Weights of a small mixture-of-experts language model, trained from scratch on English Wikipedia.
Size: 12 layers, width 160, vocabulary 2048.
Experts: 96 GeGLU neurons an expert, 2 picks a token.
Training: a variant of SOAP for the experts, 463M tokens, 3533 steps.
Below are experts of layer 6 (counted from 0) of a mixture-of-experts language model. Rows are named router (the router's row for the expert) and show model dimensions 0-159. Each number is 500 + 40 x the weight over its row's rms, rounded and kept within 0 to 999. Numbers have three digits each.
After each expert's rows: a language model's description of what the expert responds to; "comes after" lists some tokens at least twice as common just before its tokens as in all text. This comes from a sample of Wikipedia text that the model never trained on. Tokens count by the router's weight.

# expert 17
router:554483518425481531517526496459406518554534480489488548452457438488480425510529516460481490461544515523545591503451516516468488421493526557489508562472510473522495500500524526502490459534434466569514444538492463455507488529480451488471492440491538549510489462486530477562531516510501489547537510492540413562492578446481516539479513521439451433554487555577483531536396423526521539509506458486438479456518527617505518508514491447509516553523553562509458470523538422528499455448464553
Description: Digits within numbers
comes after: " ", "2", "1", "3", "4", "5"

# expert 12
router:512568478495403439462505557473539535565506449560502510433466505549483426508498533499490502485471496548502489480519528565450439538515512534521563549426462468470471549497471482460504530521560460511491477433446530480535505507478516489533500484480493459443542500452507524523532497519463505485551589523457458569451538509447506483454484469494527444505501547570470486442506639534449481554525430465462451463505521491530461505462564477584549592494461560511559530509484495431479532449528511
Description: First digit of numbers
comes after: " ", "9", "0", "1", " (", "–"

# expert 3
router:466525535538507448515460499459466520526551524511524518589569532532514522432577470484491477455471452465504495572573452560546467440522522450521463481528465500479462493461478448485524511432521490476478429449530523539511533517533526458473461431506556435463531500481434510503455425527512406517532497459593489575476445468484578548458486417472560498538509477477481531444544514525547476466486509545517538594501543526516428473470520506566461511469513455572468465503481440489520497469533460
Description: Space before numbers
comes after: " |", ",", " in", "|", ":", " March"

# expert 26
router:540545555514496476485586527445537511530510474470528508477482485398557423531552420444520478487546516477542517422482536448421494398448548531480539495451538474460557516478526466496408501471503514496520504455441460447501511461479473447493489516458452600635521480526483478454531453493459488569420506489504512474495496527507462523561488472447463530451498557548505546549469534495456477539537505497487511432503480565487490514507430509529500494482466567455540550494490493520541525505545487
Description: Counts and quantities
comes after: "1", "2", "0", "3", "9", "5"

# expert 31
router:499492494487574501488491545549431437508507495504519437471509533523491478459473484548504570534529435499538491559424522444472538499500497459442538465543420510500516531536486541461521500443525555601502441552517615497452466525518504522476567481502490521509503428515488555512496433509465509447523518476455490479482412477520482551443501510515488499547475546505519545510586491462457434566564525485507468515455399525605489427446474462514517489540498464504517541453436491518464433501438506
Description: Word-initial Latinate syllables
comes after: " the", " and", "-", "|", " of", " a"

# expert 8
router:452476406470523587563551482554539508495466515536478409555409464513507538449492549461518420536519586505451567497565487437492467562572558551518497489466552508498496434482489477541502462464423504516546519484575486559543492514474538490543523527530535475495473466476499496484438513521507555539452469435458465496462435563528512461420524472568543497496470451500454478556499475600469546447512487494514491505528500481451495527525498511511498472460458543483455468524445500470482534535571519
Description: Table and list punctuation
comes after: " |\n", "\n", ")\n", ".\n", " of", " in"

# expert 24
router:453479529567516506554513537528489548493498549510432490508417439534505534517446520452497531536498478429409550478452560521502533534612517531510446428413519478491525461479491501490504442463530471533501530472518470509528519504472489447535450467431552539455486497492521463493495512420531460551442545387570433466441507481544546477468479471553499473435464559533489559529495496538552485538491512490452559467534548509452561503517499512545505530480578510457511524479548446475510545489571458
Description: List connectors and articles
comes after: ",", " |\n", "s", " in", "ing", " and"

# expert 21
router:525467416506563567467503491547460494497556508445506494499477585508524536463527480534471419573476449475488501454500445559536524457462513461441498531507438534547478434571499518506501462549573543501552498474514542450471465545495494491564603475517510471537539506506521452419430474521495442509439486506594517486457462526517447469518510509471468496443501524574487518498514464433498511497551539497500529509487460541558419518401578480458471481529488466560526447490442526508572532470482487
Description: Single initial letters
comes after: " the", " a", " and", " to", " of", "'s"

# expert 22
router:519526563583437499508479522473515396509465499527485462505489507492525451511446523547522531496453469505501506542501467448503567476519459492486488588483574491497473463537470480546450514518463531440521545506543530490472474535484487519517526512512463435507486473572515510508496459521580486478545554536500462524492488469494506492497593557457595546508511472492499478530550462485508461476409522488493485505453451591538564396396507444457445428560445576485527566500499535485562428519478460
Description: Capitalized name beginnings
comes after: " |", " the", ",", "-", " of", " in"

# expert 23
router:506547534460483559510566526556438521505596494484509561507511473550513451543465488553514491518565479486484508528460500556487532470489531476471487491541400494499559560493503452509505484542504415517541443498468517475461528491409467528449479536572471421522507457474532516537526520478482455492516461491559489513498576492511505496500448574521442576461490477547510504545542535465535540506532549469435444420448464515480448510497547504542396527546511563398552538533447512493487438444517510
Description: Table numbers and J
comes after: " ", ".", " (", " +", " −", ":"

# expert 18
router:479515561524530449462435463531503530516552501486594514501522568497489464492498541473489457482562507484445454507519407502436552463495455496504449496526547460482425493466476495532483527503476495429526468450497504511474508539456499460506469492441513481496518498430482517546490478443575525463509538468563498546482504556450555588480482415508556466529561513431472455515489499467524538561485489505536522571475567545595431525512495517604500492582494483568486449535532441507498532550497591
Description: Space in tables, lists
comes after: " |", "|", ";", ":", " in", " /"

# expert 7
router:533490476464444528579416544438473529520484484460512473499521450478470506513503543481531537484453580457470433451472449556583487451538530481476518536471431513501475520557501610455523483576502525506447489515508422484467532533497536466521523553486462487538509492535579567455515546498492473503552534566495455513564503421483496487548569525485446456435486438572608561546453423542490458446522504474548496458519548513470518474539482461437483466503501455511490493512494472522461498535498518
Description: Date digits and months
comes after: "1", "0", "2", "9", "8", "7"

# expert 14
router:541528539550424538453516535518548511461547452491485493476428554507499482461573451572495527509555439509433488424501482551528488484482535456538513553544505552526474473509520541462541494501523507426568499488566513517494486507576511530522476493470411470524519438449479427518545439488503489547487571501523522533453461429523473506513512447449485543550427458484519525486486474432538494490468488499515537468593426530549489444548480452535439466442574480480526491526459542538478479556545415
Description: Word-initial capital letters
comes after: "-", " |", ".", " the", ",", "=="

# expert 19
router:551490511486476448452465432501554473442496466434516541537528473557535477459455488550540458505486503524544513474526495518445502536500480546456514511529518514477481496567526537452529566523442549472472486532496518499467528499509463515429497580598479520593508464615492522508534420467494524584507448571469538433530499530460456501528466552431420482438535498510524560514516452516528514547469521541544518510472526481442482466524501482446514455498530452386487420499544530569444501480482498
Description: Units and measurements
comes after: "0", "5", "7", "8", "6", "4"

# expert 27
router:539466465449549478464546467492474570455453505492467434528538471420502403517531475509426433473571444516494482475454515497522500535568456484561523442533504566550445473522488550475498545515560466431545497439471590529553475435480476515466487484449498533481462503566530528538556536491464514491503599512454543534511519542439486545534492537433552490469538439429496486403444539497509532496515442515519545506494494467491477554543479581462524489497502542473521475464515478498459541564503510
Description: Clause-subject pronouns
comes after: ".", ",", " that", " where", " The", " when"